Weights of a small mixture-of-experts language model, trained from scratch on English Wikipedia.
Size: 13 layers, width 192, vocabulary 22908, 62.7M parameters.
Experts: 64 experts in each of 12 layers, 128 SwiGLU neurons an expert, 3 picks a token, a sigmoid router.
Training: a variant of Adam for the experts, 260M tokens.
Below are experts of layer 2 (counted from 0) of a mixture-of-experts language model. Rows are named router (the router's row for the expert), gate (a neuron's input weights, with its number), up (a neuron's input weights, with its number), down (a neuron's output weights, with its number) and show model dimensions 0-95. Each number is 500 + 25 x the weight over its row's rms, rounded and kept within 0 to 999. Numbers have three digits each.
Before each expert's rows: a language model's description of what the expert responds to; "gets" lists some tokens that make up at least twice as much of what it gets as of all text. This comes from a sample of Wikipedia text that the model never trained on. Tokens count by the router's weight.

# expert 58
Description: Label colons, nationalities. Colons after infobox field labels (Party:, Label:, Built:), list-line hyphens, and nationality words such as United, American, British, French.
gets: ":", "-", ";", "),", " United", " he"
router:455453486504479488558509503467456511511461449455492474458492528488497531513514529515497485481497505545484518524488461508487488454487520465520540555543498489522497506495531510481466451508537487460513484529514462485467519509511498511514579477486490486489479474535533535464478519514481507515
gate0:492484521460482482466503505501487537477562505523515477522512482492499519499506490524511513494516508497527536484504470512528514523492484481499531528485467495474533459527489517537519501498521498477444488515504548519499497511500451476503520482511515539476481483508493497462476474462455516474
up0:476504514457465506491495491472483534461528463544514497464533493526534465494457486508504508466501515516468474507502468475476535485481506520486478525515502506480512537491499535463504510517464487491527474536497494492549536492521456499569525493501506489539523457510510563469460479481499486490
down0:472520503463492490494539523462503516530522516439483508500494523504569450478514522503482531487465504522534491475479525485502471490497500450518494502505550445524488550479499533516514558504497471505542505500478512517495532527515510557543536511508534477503514491484483508508497500468453489518
gate1:476491494519544484478452542502487508483549462501497500484502480469482495520501483531473508554527527504475454493478460517469434502504518521499484528510498516474505503485487487530515484489488515544500531481456501500504485529469473508493475503531527497522495487456502509552506488505480534496
up1:490522457499498505521484501510482521483522469529516470500532504471458484503500486511498497469497506494524469520528529521509491493487459535448479452547464489519478475481476486527532509474502429442555503508490473527454472512487515512489518525462464470501551524511468492508515495482492508505
down1:488520507507490471522493490503481481499544529502499463571506470464510487502540571515478486513493540504498507499529543512501451543508460500472505513499444462525533466491525461479510566459495510464543523500497476537473475460502533526480488474504526515505516526545483488506521489503525542511
gate2:508488499524487510493482508498498529533543507475491523514476518464543475490506491499528485457507477467474510500499472510491492447460515482503480525493501551520469468469517491515517488528510495470446494511524508535496506460507500482489493488503497531481493521464502497531526481493530502486
up2:479506508478482513536490513471518491494481420519476476461478496503456491448505521504500504516490502502493473528512499466494483517522517520513467481514483477495547483501517473470501473502480487488495507485487558471473528509499473503449498524455505442519546498513496502463523537509523521505
down2:512532502489458524540491490488468449461524476496480504546493478470518470506488511458508528475503506516503443506533506502464478526464493446523502514500515461523522479511473550511424474470504519522492530495482478492482494487498529510510515493493504533518506524492521533487514551468477511521
gate3:482512462507491500491494520483527515478465472464523519483505509529500513538523511501491478520532502472491452502518480482491507492460528488540508503517474506517485502470514526498546567541533453528496476543499439429498484500499486528515513562483489521503488523506512531511465500486532481480
up3:484470557539526517530482442509494507523516485499476504487482488489525523501486524500481531485520494494505545516491509509498470460552491511499493465452502520469492515510520499515456516503492516456489536500491540531506534502520525511507486443508451514538492475503473505546526510502502492554
down3:474489494509443509522514515501520475565536496482565502501479508518480477512496496496474506528504514479515511467511496503521530512551523518522473501506521517492498495501460441550532507508507535532517496508469520516466505511493523466499481516522515491475497504452474477490490499478534521444
gate4:513494494495513523477478569484496477478535495537470536553472523486514485508487530491522524525498489489511547474524491540526498493516519498495529515525481498463502486484503520512516458494514499485456457525489511498461501492500529506493522473475473487459482481498493493491525493537435495467
up4:482479500503512481475504525489488473515517505515476535554466496501551529547495474479518530521493504546488471455487490516565478502512504485485547489515462515507500504488461501517531499510502508466479502540521555549478515479481543529489539493503504555459496495497497479503505521506470497503
down4:459509491518450471473535460513569522491505515462533524531517509494485531492476442501516494527522510530496495510477515529504521516491495501529500513523488479499464468499472503530527488467489479466499509455459502491502515483465491492524587514495504535531504513492528483522511529478510515464
gate5:480509449473515508492587513485526559521470457523470528517476481463474509486513474526498515491511499484500480476515448529486442484571505490530488528548519480518504474498554497516505553465520468478483523499503534484478488482511511521514504490459469514508494487491475471486493511496478482483
up5:463469467490536510538527472492485508497502480498525537454446488482495482533515499487478477562527503499530516507499525465478496521479501551536550518473549513478473507505568499508512516504515474533458524491491528524515563497484489513494516517485489482529507443464492472477481502502509508485
down5:460525441511418487495464527528490500476543483537489491516513534500483465508509508509501461497519483506459442515500502471500525518462488541472465463503511460502503464485547498505510506508480489484546530503528497488470509498543476486442473468514528502512494503452480519485523469498484422512
gate6:512496491520435479513493484489477476523481488497522489519495483463455509498543529483513522464472519493498569511566507560535488469504463496501455506518445523523473500498513495458525461477473468504475499482492470483464499519494535465490513498527536493463502488524502499484503532513520515539
up6:531495469446495557517492506501481477500473533474527510509468472495479519499516496468478449509474488452437486476508483423501489566504482540524470480503505527495495506509538496498495486514505502525496519494514509498486477527481508502519526519474485482536495500483508510517484545460514498506
down6:547499537503508503504511481487526499484500509516457513513500517510476536498470478477536531526494471471492455486491524459534493519474500528496514489540520462465549528528537506528484497471508517483469447515506525486450479527502488517509517477493469490475494479487484489495467535480433494480
gate7:517476489516463473551527504509491514486522531499530460465476503472485507466469527506505462499489494517509480474508502483478494469510476496531457518522493497510485516512502514484504496489490515534524490512506501500536547530475513504460494544522456473533514522469501502494512553517481509465
up7:470549541486528515444474497495493458546505484487497533530513511515504536535501481493523536518487520494495503542483478499520498515509532472491526499486517502495494509500475493501492492492524485485442531506524502482478477505493484488529508503461560506473470495513496480474497458456527497526
down7:487498512481474471525501490452503484508573489502490506505518455474449511503495509493479523508475495467483470475478513519512472492517527498522490498510488495454481475500437459519517456523512512495489464511477508501470474471487515468493497487541522533509441434501483454506500505528519490450
gate8:472480504502464491474482558471499520510500463512546431487516474481485449508479482493471513518494509542466514476510526512496526537477507433521533517536550455500481505492464501497514466520509544471522498507478487520545466479493452507551498486494469507486526514552503503510500520510479509479
up8:528507526497484483507502519475463538522497422496499491463510484529525482455512503509464532482472505515486487490516477513491545506490496479511478499540465480494467490491431497476496508505561527483514487515472496502494470509483461524514528478493498519472516483534499490480487470507548484485
down8:466506481496498478492478504488507463499486481482519520501500525511491508504491500521508513480506505497464519497498526487459509540523493511471468480498530481494511498458506466515515517519529448520561502464475488483537515525501473550503534523500473527500515504499483502554530508501527508443
gate9:506570482496465503539443530428489479460498509522505506477467519477497522545483498502495490531483510526477517511491497467498496517481526541507484514498565493508519493526527543503493518509550489513453467465504484497466522498526506457498490538490545487538534519489510534483484502459508508486
up9:459454531511533486446447488507490568543473481523485513530502505509545446478479517483443537476522506515517526462487536538501523496481485498507564489461490492505493524496425514502508487506474509501502509532489503508545532485480492517512508494539480509508534481537485512531490475489473510482
down9:511469499502529494516533472522517481532556516475576469490545529475502555503498486486504504551524482445548496471518536473505515511519497506515488483512516512442493481469495505541519493515486520513501468530479505490491483549510494488536501469528521495489480505514511497459492522464531505454
gate10:522496495492499527509518469499448487504556515495504498478528534484506489444501502453482517494456480470496486477501482499475512504514467504563488526512460477463538534562538515494531511506553504483514499472516506473488530505502466504539492455462545525477519519501496497494514512497540503469
up10:522534497531532507535502498516518525493486506498472551521461453489503485497508488495553487506497485483523517493492496491491463463485514476511537489451521535521467468493469461521509465505509503529505473511490460526517478459507505527458523481487459537497452482501480454507452494529520526540
down10:512483505502474522509465487485512487511520517506463480535498481520473472472521532455475455476500487467497488467523491490507513492457500474500523499504461478458531521516496504520495500488499499521544499489492460483499463516511505497509475464484507489509464494496462512484538460551531531518
gate11:500437510467497493499473543499512518464473491506488482545499507491504541508498483497502477521488552541517478501485505477517510526487555536514522508521472432526532472542475537510487511480483498502513514512494549488500524524502493418504477511500504467468522460462495453460495492466466524506
up11:499508536514497529506534512513504502469529538506540522518509502545461484478474493503466496486526472470465516450482478468501517441489511474479527503511475536482504512541430519506558521489474475489495453486508500526475519489535515528508506573517477498484473561520515536495507522498490514472
down11:485507526519497511472508458469561506487469501500490477465517503482476543533519546489460486495492523475478486497481483485528523486497487494548481481512463447528485521490481519503470498470481543449488527551521545484523450520477505516494503468518520500476544555528486496512504464495495561541
gate12:550534490528494474497458535519472538494530512487468495512513474559480520473509504495461520497518518514465472495515465458494531496527483492489503502557473476478504439509477530514476470518499522551475516507509519592517494501498525496474488461548514479475502501523511453514493488507517514473
up12:505549493518465488495516488495515485449522512553503536531506446491504456462523514464523531495475535484483461487502500501505546508527532510484494520519500472469494503512484542511499454504496457562489504491487525531465506494517522513472505482494535521471498470491503499540478511503502498500
down12:493498481488514517469556536557469535510494553509520528504507516499503517498467497524528538514539460495503491461472511505501508483514500505481458500500525552490466494507491500507485507493492494486517543474509513502492483497520467499450505527497470500528476452496509462477475495520441478477
gate13:502582469539481527496490468496504461537494483513510491481517468487494451539542498482480472496478471503469494536492507516508469511502522467489469485501514527489487532479489484471469435497528483517515492488442478474474511483489549470523491522483529539485491459495483530557497488511485521553
up13:495518486500448472502508504494484510503480500538488494484466471493521478523508543488509480474492542526484557523544544483561494498512518502501490510527469462461496486481486532460464454534517491487466499485511503508523521497483488464449516512533490476486532503516497501468481518491475543513
down13:483522492506491462494478507468524465477493495497463512528501427495456520496519515521477485490495507515432471469513535502507504505468504538499531517514459476467493515475526456480499494478530521494487529510494512462495463500466505515489472464513506449488496516490516442531516503485503542514
gate14:540505512546535494522509535505530549478497512504486521517487453493539512513450459501462524505478508496530489435465480505517506537490531477503488485538492448508486504532498529514477507527509539540494499479485536506499499527508477500509472542508447522534531540487526498527473500479502532468
up14:474454481519507473450503492530538515486512514484555467491510509524516520512525512521495475501508480492495534493511505509486460532507497489530513530461514511491470477475464508461466485492483476490459510582519544451499521489500485502494513509490480476493457483519491481542508505543532509464
down14:514523486509487489498494501501484522468477492472477560493519467518480511512488494505526507493485499556427471446485463495530470463451473535518513547469500529530507462498470498510490507477503492519474527549517479482504535472510495529453502547475510506479495503501497480485510507558484498516

# expert 42
Description: Units and digits. Digits inside years and scores, and unit or name words after numbers, such as ft in heights (5 ft 10 in), Air, May.
gets: "9", "5", "4", "6", "th", " March"
router:510450503540504523565530477520479468510511470473505523476510509520464484513490545515464498520516504521488536501516473519508492511524469471543546520503503515484524527506544475553525495474548499488526524516473508510481505544487435513508506520475452518462489480508463508516540528516483507544
gate0:471508529477496524470493535516524508486471457473463516478531513503501560516493498487477479555501535527470490438491491515487489492502510469507525526518502532523505498530498535467524479502561482487481464518485504488519494486483482485523511496496567484493500497505494501503470480453455470505
up0:501512498477519512524492520496460523452544506489506490520506477464522499490540477509486491520512483478471490536520463496485503521533518512472501486464544480515526468539502553507446549496495484511515549459518490498500503505529519529442521530514470472489493542508484497466504518514488492471
down0:471458502485495494520483506467486480477470443548470480491499450512513501487489497534511490550477475480479453517487517550540471476525517530541528504534527486510497481463455495501532474504575518545473504524499492494525498475494475503521507489541515508436469523493514507502470513476531540515
gate1:494509584554492525488509535505504508533497452498516484501471527503454524511509499541496541494491516484486527539499502503536490483497503538491509565525506488511469450472488515521490553495541502514493489523496506576533457516476487472466486490496501491533533509468498481481530508490519485491
up1:505512515472442463498458528461525470529503485520481509453517517506478474473506505521503497565542520517518511529492523478494473486501485512465480488531469487488469491510491518493496508511494465461487479539533494508536511512491511498481479547493483435517504535464538450481510472516514489517
down1:491508497483524459503503477488544519526456527482499527508477456507505531501546533549512514522437515502523488470465495526508522503522527448495485518488453531481480512545494527465531446498519509517470516545503491520493493508471507527528500471481488491498482476528487498451489540556448510528
gate2:506514497496550511479501515458524473504517450498483454548477496525507521493469500495498432476455489520495512509453487534523539509515532460476506482564472500509426483479491468530506480490540505519529522509486527502551475518509513481496500455511491452461522500500501483452521557454501538519
up2:448528493518524535493518502491475491504492472496489514467452529545513514549495499489491490473480511486526532446503502536528511526533521492504546536506493487502513469483547486510548501482482493510503493470492537448501509531503506470554489502489541495470500499511504515479491560475472467534
down2:483496497512533468485472533501494486501488537561489481493530459534526504489499429519500514500465482513498478481486446477466538518493480492508474530510499507516504479531500503545467446500501467497479482497508496530504520521473497498479580522491514485509532499499505468538528526497485490479
gate3:524522487487451485497510486517525484520477491448530497537479473488523508478502509520498474447503505472506560580502508488554505467491512503479464506515514497518508457546500552542475504501475527516478496505505475534518518490515490540495502456498486508476479536487493516507502522476510497499
up3:505517526438477501531445515514506528517494473529448480540482490498491532470485496489498512512433518540525498526443485506527532532521458522495514500523476491506466491530495525578483477513508553518523504499540497520496498503465519512495543486517499516508519499515535489510460508492467534544
down3:487482567508487528505459498487472510541484467459518481529499533463486492490526471499511512481515499494476500479509499536533466512522497447514520487512490507478491491479450481536501516529476459493539485511495486504472502475493537508511505478540506516485496487499525473487434516490490492442
gate4:496486468515450502491494492549513533512430508453457558505482532505480471452516540478509486450473519509494525505474528494556485507480499501520484486498503497502483512508543514483516450516472531523516497509450482500480489524497516479487460482520538500471452445469457496493493450525489523489
up4:555490506486457518507506549468526510496517483485472505526459492517498465531518502488517463517466501493464523503503515477495486480521441527525512495518506538460519491505509468483499518468483581486504503480511523493479443527492502479512485485476493497452480508496492442485465467554503481533
down4:483476501442530440465487510505484518517493488522502465455521495521456536602474469475498467550510501512491494460495471463518512515511475493494481496555503491512526489488486508539490528503482493477508553463492511501511447477528493500545502504470490499518471472510492479502511449482482512556
gate5:492522506490458508481492508509499495537506490481488531498525511473496521503477515540515522494525454495481494518469488513494457527524494497539499516523467532468485515499497493508524490507556511513560504447523552452471478537541450479499522535488466465465505536533493500497499489520481482511
up5:501444511498499489516518496478488483479442474535550495511462529506501504492491529500499532496464509466527526464483447468456497489522490507480490514495512484486470521513518536523467510511506481474517491508529538503506527534499478516515507487504463497520481467457458491498565525472512453498
down5:527530500494483522540513531440516487519484510520504500538492532518494486466474460518499559471447499464531552491439528520499523499559522510504510528509534506469510508511509477524542562487492493519509493437496509481483549523518516489485524488506492508490486512488476506514475508498457504504
gate6:505507484504452529499517534482510512485520480524507501500514531466475511508538489476481517477504485487480534509455478524472515526526508479511512548491475503472494447516533498501504504504480466441456498485506507483549463532488491485498512525530498491476487523485505501512528474549480513471
up6:463492535491543485507491479504522498477518506515474478511485513516474497511523527490516421451515483556493522494480488499510504484500507526559495498500495469521451508499505528475468478495539494494537490516508549509512534495493490498486469519521513513483486517518533437508526540523475476590
down6:461487513469481495504474537526514478523490559519540498490532490521505538476538499463527496493489463517522500442523475462500481487483487501528485547490486512508482508502508533488487489509494461518486465468506482472508531507500548518486520461522494543453484508496485526508516549489500472489
gate7:488450508518447525490479543520512519537541453542513499453499534475506523490545500495496489554515510498528486488495488525546491471521508499556505503514490490548464481504488469509488490499513540478508502478507487522474510504500492526466525502495519551480539505492493567493502491483516507550
up7:506506456494493516514539521494528480490481551507493523513471506528471457544494520503523510513533473514520504513466490496448485517482506515479507500558515480493502473515494546523504505502445455474483501518513534502485538529496504493550499477467519541497479478507494502489542490533517518528
down7:529545463503478531498525499494512508494444543491499488464533490554506488450523485500506475539508500516496463485495512483506497494492508497476495484460453538538531483477494517456516495510447438482529506489493476505483461528481523489508505483495510493468480539505437526496514492496494521476
gate8:511487501515494471468471496505491462508469512468483474476527503482489491499487486511480515507480498465529498528535530567474475480464510464531499500507477485521517532491475481471500461520513445477536471467479463469451436515507490469523500467512521510500509492522487482504517508493495531483
up8:511507520513519477490477532498538463536529490521475500504526480455515550505541503486507486534511526496509497485427483504446514473526524482433521460486506517481476453488513496492473513541440528531485487537518529467484475492476456527498504433494522513519507540504505490473483499497519480498
down8:539455469476507549477528514521458502535493485475491493470507551468503479510478529497502503550518503480517524497494508539492453520503476455530521502504492491514507467541503536501490493512520505500478464516499488486507520521499494476536486474546508488496480524486524448495530511476506536469
gate9:542497488510503442514478455446495471489460525544504498451485468520521515514492489477529512498518516490527444491547517506437489530484511497490479462509461518560493490473475505483475493456489484515499482463484437508507534503494507517501474491512523545489565495519487518542506473516492520523
up9:533460474516476452493556494496454515478503495498522513456464508521502502502534513494493511484461490483494497482555552529549539524512489480500520525511490512545511509515510492466502469487466492508488534525521516451506503491493557494511507536501502481522548482515511506510492508498480480485
down9:486518492525489467487452481493463501442503506494506495489500481472479502481499479525462498535522566477524499514512471490488549527500493501489494509454501472520498482441462519510516488474490531512559515477489497467475487525487511527502516540527478510504538507527506495504485512518502514516
gate10:532517533547510518519518443515492456492492520499472489527502555539532455496486536490532507489451488505470507515490481471494502466507530528481499510546555500545490498524493519479512483474505510522523479493535506486579502484517514487488458513520493495523461499486492541537547473461533511513
up10:488510536470520479505521490476533498490479503520491475526480536538476475520478514515516535545494515498515508506468500511484494515507534527460479534565522510493469456490485485430491507512507525477508473520490571524505492511503543519481500501489489459525481490528462513485533490487517466510
down10:518533486460520494553509523482470526460548468504492502507473509525501502495471492527545546502480486489459526499473516537527521527501509468544521505503474494485464495489530499517502524477558517508515513489511459512462489546525472495511470484527497472523475477505547490515513506474503469492
gate11:471476517507469499489465522474517480519558489508498511520492496479445464487502502520503535576495496541485492479434509516527476522505492496504502498496497498522479553519509493538513517478529501458521520482502517502498463533523454515487570498499510477487534491506436483484469503500443468470
up11:516451516465491486516478495428494443500514510499472524495486493516496483466468520505502494515487489511511498512490493522567509502499536521554490504555459504494486524509480454541523498494506517459537510489517509544471486524500449534485543496494495478456541509492510478479454512482484502492
down11:523475504448455489505461522476521473496479512499504474505551502486501532501516509440503489524493483524501476491475520502476432490496489497505466518509509487507476526547484545508520527518471467453527475531473489486463507556469489529521558525488511513487478467494521473489455479497458473518
gate12:465509487547460514512491461539503465491504458486525489487496520502539488491534532503501473481470515470549494508510497512486518502456519486528472525471483512486497498505498491488464502516515485483528488469460509521525464541484527510536454546457547511494469491510472525527489497531492526479
up12:464491493488478462495528508461526416511498508476553491524502535499520535512527506503473484496477507491540516482501503499488506494464488489494512552466471514534519506502458452490473525528477491476485498482486458514511494519504533524525478515472509523469465501516488501507483509515515503508
down12:505527466466546512510530481526459550532499498483487507457448484509474533539512512513511512525543460510498546482477531503533481511467547547524543473538478455509466533482511473484515505508501542496557478512511492512492523475496480525520517514487488541505470487554544498553450529532460528529
gate13:497548488493482461478484500485518474528501496491507457504521487540460501498495456487515535535531495520482491506503476526517483518541488516502483515519491506524537474510536495514495478493512534504528486516569457533475505566526465517505487498473497451453476534512500461509481519506485547485
up13:476483477487454463537493513471485487506478550459484516506525471508495514489486495525450481504482508513518506499483461506510464512555492528505465515540488532494520513499519467482489492518502490506538510527567476547523480502467492523542509479486501497487475501539489482463468487546452513484
down13:511478525486511514526451503489492497472490563518514491549482505503530507462495470484516517513455494492486505484468520508516495522499500531499497527430467487491500471478488564511509557475495524535509530480510463469494508493512509438520526502525487519520489527491559473519456529502514470492
gate14:535419514509528523515504465503499491504508508489552506516489498506511530511515501492512442473458472474510492472450468510571500476461549533498530520492482483480455504467486494529510502510491523515476487494507514515526515483496515516526495511528493522486527460485505528500483510515471539503
up14:544517508494514470479536570497501503482454505483504506535470502489542528488483486495492540516515498497504493498541508510496545491504532489462514445510489557499536490498492501451488527502494480512483492481513497512492436489483474551490462430543472514498521487514487512485499430511471504517
down14:489508498493542504456498505513516475511519492490477475476497493493502468529541511512522483474530512502490467522530527488523471503537512520486519497482495472467475527492512448510497542505534498529508509526458476497491507507485459437494447520469479457535489480519548506478467478489562488537

# expert 28
Description: List dashes, leading digits. Hyphens starting list lines or joining compounds (re-establish, CanX-4), en dashes, and first digits of numbers in tables and dates.
gets: "-", "1", "–", " |", " as", " |\n"
router:476471496513495539554488460488506462493493449472528507486523482493498537519519471468495468519465491504466501524493464531560461504512478482566547547536505523471496487532492451540541477541570502495511526521504461506507531505486487498500509495526511537502492492507510496495513521509501507537
gate0:508496528496512520466501516542522511516488524542461502509485509466486497508461503547487539483487495520481466506496463508488500519514550453495519511517494528532522528520488509551501453494516517487506490465482499484538490493509462511496496514510478479490511483564517502476510509495478508514
up0:508567507533492509523536464519470487544553519543503491481519493527501489515530483481490521484507520538492496524500506464498519459493530552497482496507509526537486513445550532473500509472516544485506491524528482471512445501485457502512470490503522519465438487461496500510536505486518486509
down0:459488500528506517544487485540484498527561550500540507515556490485523533541481540507526510528491469515536559492487535476485467409508486518519501510526513494510496518516506529531531545506539537511498524531505488511478502474476491453487468513511470531504484512486475499481478501497479516484
gate1:513512437514520484528485509546531490523460493480499534487498519492467465489530586511528491507487482489480525531500511543526492513496562530511504534534447540488448490471501496494501466502487537494488497511527540515533488492484523509483475478538470481503510461482477479492499532474484462506
up1:475481532524471528493494493537471518445514489502485443469494511515504493514504493510460486489529503508480510483508482525505488504465491470480472512466468459498503489492506468447522475543523512487487476470533492531508512508507458497484500545478508594471505480523491518480492526464528540468
down1:482501483540488518500502510460497543497473437455488505478543486556486518506489524498503496510501494485502502467483498524520526490478523542482502565509481513535518461488474536524533475515495488538480465478557514442482453515511485542500498491489495506489453525499498449470503496519490471488
gate2:519483521482491500515517494500522514497477467497480519471525485475528504450483527437476507534485539514462495542445474510515494478525476544531488472470507522467484525522524480488516495517457555508510502464532525529500546501530511505545485502487492467490532486506506497486446517493445486547
up2:476501474527504493477518521485479486519495495495531513484481521515472480518520474533506522499487499481522475459549497523470494490501505459511486488542462487509514497487460477476471507461492466501485478578501492445495464509484503530495493500498528541474473535509474464516506502495483507464
down2:529544485499489500492519543463509480507495560511460485505491427507517515459508491490471508505531452504493525532478485543500526473488490538494508498478517500499462476503513520490481506504542514498483504445465545521469512528527496501522517509483496510501511457475506492480462485528510485495
gate3:496575488548512517482512524521495493514538474493519460481485501492507450519535493529487529485531498514525524498530503502456530511456546480474458502480538525527535509472520523454456516468500454472502480476447499501523501502537524471486478518491506489483439498507464486526511489532497499505
up3:468509468520521527460512484542487472489497554482532494509501464539529462536525501465484520469511515525508532541473497442485470521471502520507490465472537516507493472490517534513448469518497497476520506465476505546534516492486522475459481526510503504493478494471481487492500503506499510566
down3:505532472543489517465520500526497501474549541483506477513534484539498504495500469509495521489502502513515551502498487540490521471503445544498470471476508520510496481501499530523529476503503517487487524483475579497477518497541470496450485512502478518523478509469473475447490481519485484492
gate4:502489489489517434479516510472565538508478475503484512488465503498571492512489486522506475519498493503515495492490493494456483476525482535490499460491522452518475514478497503490488519517503548538506518482484508539516529504505523492490506515498469505503538548476487500519484514481475486532
up4:471522459470541508487546478463498551474461511522516491468529479512521484523493469471534468496485508509472493515467520491473504512510483526514509478503500482513493498512487519473481484515560500555520508507469422467514523511511459507547535516471520517536481532514525497532463535509487464522
down4:476513466489491520492515453528469510498520484495468562492505462471503515470511491573500515500478501515487504534494491504501494496470483466503471552524474504547528485528492542540536471437527507491504529540521476511499510507511486488489506509524502537478466515472489482497542515511486512514
gate5:500475491505482493497483480493469498453517540514510508488515464474503521541534521514542488495482518484486509527534531534520495526520509484543516509514543453453460482516525522523492482494514465546512499454468450456490544499467561470509537486522507506472525477495491528491503497476526499518
up5:534499508489499480490487490506502493465523560480514508490475481515498497505521566556512498504475517492534486515550509519497482500500505446496490508518543475482506486530501531516472506468459462565505500490467496487490541503498534473491492495499479483487550445495486510449483447510543487468
down5:507474517506489493506507469534478496504547505479489487553533490452503517498471479480517526544509485478530537513514561505480473479535502466514521521511496485474476550503523507483486536465499534515500516490464485522462504502518551437533522497528522483518489497499508516467480550480507492544
gate6:471481519503541547535484478484508524471518493500537486512484492511539460507485509449519480485483491522475489507452515507514531514493481567518518457488572497539503462530499490415532487525494477538517499488484478510503470514518486502511512470492517473506525483489538537497519481483539477494
up6:496470450497523522507500459496496493508532514471505476444493498519497487526522509475505503563487474513500503524521499533490507448471481516517499476504536516539481480507504497448507581497506462508472497561527525514506504462527501487502500487449517457510452517546489504530482491513480511467
down6:481465495533506512522483502504533546554479468476523516522534552530533508548513529475483482517511518464499497444477496484495471476532543529495501479499481528506508456509482506489496519530485528510537498511519482493501461447517520484494471509509527533514541532519512449514518515507478508487
gate7:512546513463546487515494561544499526511513492502470481499486533492519466493479484544453513491519532519539478482525520453483504498476500539458479487439503442508488518467487511468476505465461507523483496491507515530541468546530494489506484483500495513523533551476490460520505461524525492453
up7:513496507496546499550524492527498473498515523511500536516496499516495494476514501525534489554536519510538518527532482502473493525520482485526540510522542500523536465502453508511507528514491518511493487484500510512490527493504588472468468469497539496495463491501491455454516479473507501494
down7:488439510514499507516521474456510483476450468525509509497544513525487534489502506498515467489499486497481498460512488469504478515482505478493535471533500483507516520485465461494463482542485483485505490527574491507536499497469499503514502499483504510507503520531513513520485523484494510491
gate8:561550509491477530505477512495502483539534493468490502461486507504508508488496523447509513486497448501476528494523481521525489485451498466493504497522494548472504503523510440491528548533459502485456475521468515506484487501486537498499462449510516474476510458460506469445515483481466509480
up8:461491488530499516447489475482538481474501536530527474495510496479478482526510497517484464512512522482464484474480497515463488483535492511510471502532539471536504511516481521502475446483514500529537487548516461467485523517506460508516548542484489501534499515548519532526550516479490511522
down8:515504478456486486478481522466463483538504515511493474507488452542545507496499527501545532492501524476448500511486471524528502511529509477539500545521500477458506509508528523466543469527506516495527488497468442492494522528491526488516527476462518509484501405473505488516479523500479495539
gate9:494545505517501511542493502482479473503510501482522493477536484503514536513476513522468471454485508468458507533488507473512526500476492535498453503522440502544514494502526508511512481504492523494527513470487540496484485533479512482472492475490500504432517497504502485517560467474505566544
up9:443504476537543497448520496496528509490514462517536443515499516517526472511483482512532542563508525499529459535505507536458483500515478479487508533493503524517529503504459523525521518500512523509517490548509482470525537457481475526509506473460539511516508479482517515509512538492494497483
down9:493464520436490490484553513470516461541472544554485467484469533519458486521484471488517520482490491548459511467496470487469533524518496513540518519483491465476506507485532458493492516580514510527509509478464491532511521515543516509495555532509437484500501485533509524500524509527524493473
gate10:476503521504516510515500459490526480519449475471502485465504517500471521504483498489472516572470500498498493497446482462531496532522502483460476502514482534542492480532496483541470516512494532511530486527531504574469478495503497485505506515502503465503478460509495494505508486490518471542
up10:529458447492510495491518454516471480429496541500502515496534469510492546528485476510495483540506493507480528502488505518516505544539483497528476508513501468516465495538504515504460505512517485532551540477513488489460510491481515492537530512503500516498461510510507471518578523484525493548
down10:489478512501492503522492457497507467508475489508516523498519531504510523491502545486496475515507519550484487521474510486510478465456521501491480472512473464523512496493493520517496525499476510440546491488555450504502508481440512511498471502551464512523481542498516521499526438484512544513
gate11:544505467513468499528537520514462505521504514489505513509486524467498516480503557485473479485577487500481513484465471453479486509481516513477463516500488511498501553495537504541456495483494555467551489467519547561485495517487536542511475520466478463487519529500502496482484514462511473465
up11:527509522482501515561494487474500526539479497473514521516482472463472496515488498490518496568502477516515494511502498512498502490498489513512464488458468545491498514482427542467476514509513523513470513497537524548474499494528504471488502519509512481494523553511531492520461505504508497499
down11:477514537509482491526480486468508483471461466521471514543513513451505490505486505533480502476476508494501465473530522529487482516479489480512560499500489474504435512478505473448440515488509507501498499541528484534490495495484524466502506479555513498522501525496523521555489538473529466513
gate12:454465465504501503491489493463503507505520531507528480504501499510531489482490471486523476527475514530483441545461505508511478544543515512521461479469532456486528525545509488509481496512517475505539515529477490491527555494523465500523509531471520515502532484451526504505492434465521527462
up12:500526486500496527506500515521496516495487501518463559486474513529474465496505508494462499475519469542472517470537473472493498489497505505497469516505510527522476533473527520522524551509495517498489493504519501506463488504504542511489499549528456465498480546504492460556464533514463481469
down12:497527471514469544498496466489511508496504481489500516497519470537475507504491567478468459468514510502483515529413486540581528471492504519481480487515490510514522464523461517516524504497497519460505541500537469443551485497509491506484476508490472512497491505503489493494516418504498558494
gate13:499507518514475474470504489516518510502502496509497472484486500553500491496515539516540488526481522542510513552503501489510495494504507501468518509504485455441498479566480526510509468506509465559502507508463491510520560505515526504498503530484464478509539447466466532475479498488534497539
up13:530481542495501498499523498538537509483505504516496503501448514529531489496550566547516500534501518533520483528490533496549504487507526504483517507445517448461507478523510522511487509471505485567508495506479495521533534491479523521482473513502476506526553479480471506504472486488544476506
down13:493477493477490513531467502536469525528508494481498503536549511470500495499476485469499486538524482455543512515515578456473479497541521445497500490493532500465472515493531515482501545462470472526524506482484467512485462489492550434567544525508534491513482503531527537471506560480497481496
gate14:489487516513460486497524523479493487542506461521503449531546491503526494495487528527486518489477539441495452473493479519517518497482505482503502503516528520481504474505478465516480477474464482474520492504532509497534488507497503488486488452536476504482515507515519493453543469473481524505
up14:528528448494524452526518516484505514456510528514491501499491511542492495532499479506516516502495457498541539496503499532464477520478509449495533524557483511516508499512502527512489538484560508466454495510511532491523481500500500450452474504506531511487450536509478488490514517492480486481
down14:505451541484550487543483461504510498518508478525528529529528501491482566506483543487490505510474521501525505466483491482531512497501553531535520495515486440484521531496476499515445527519515523529497500551548453516552496518470508490523467510513506476472476515557481488533494488482491553530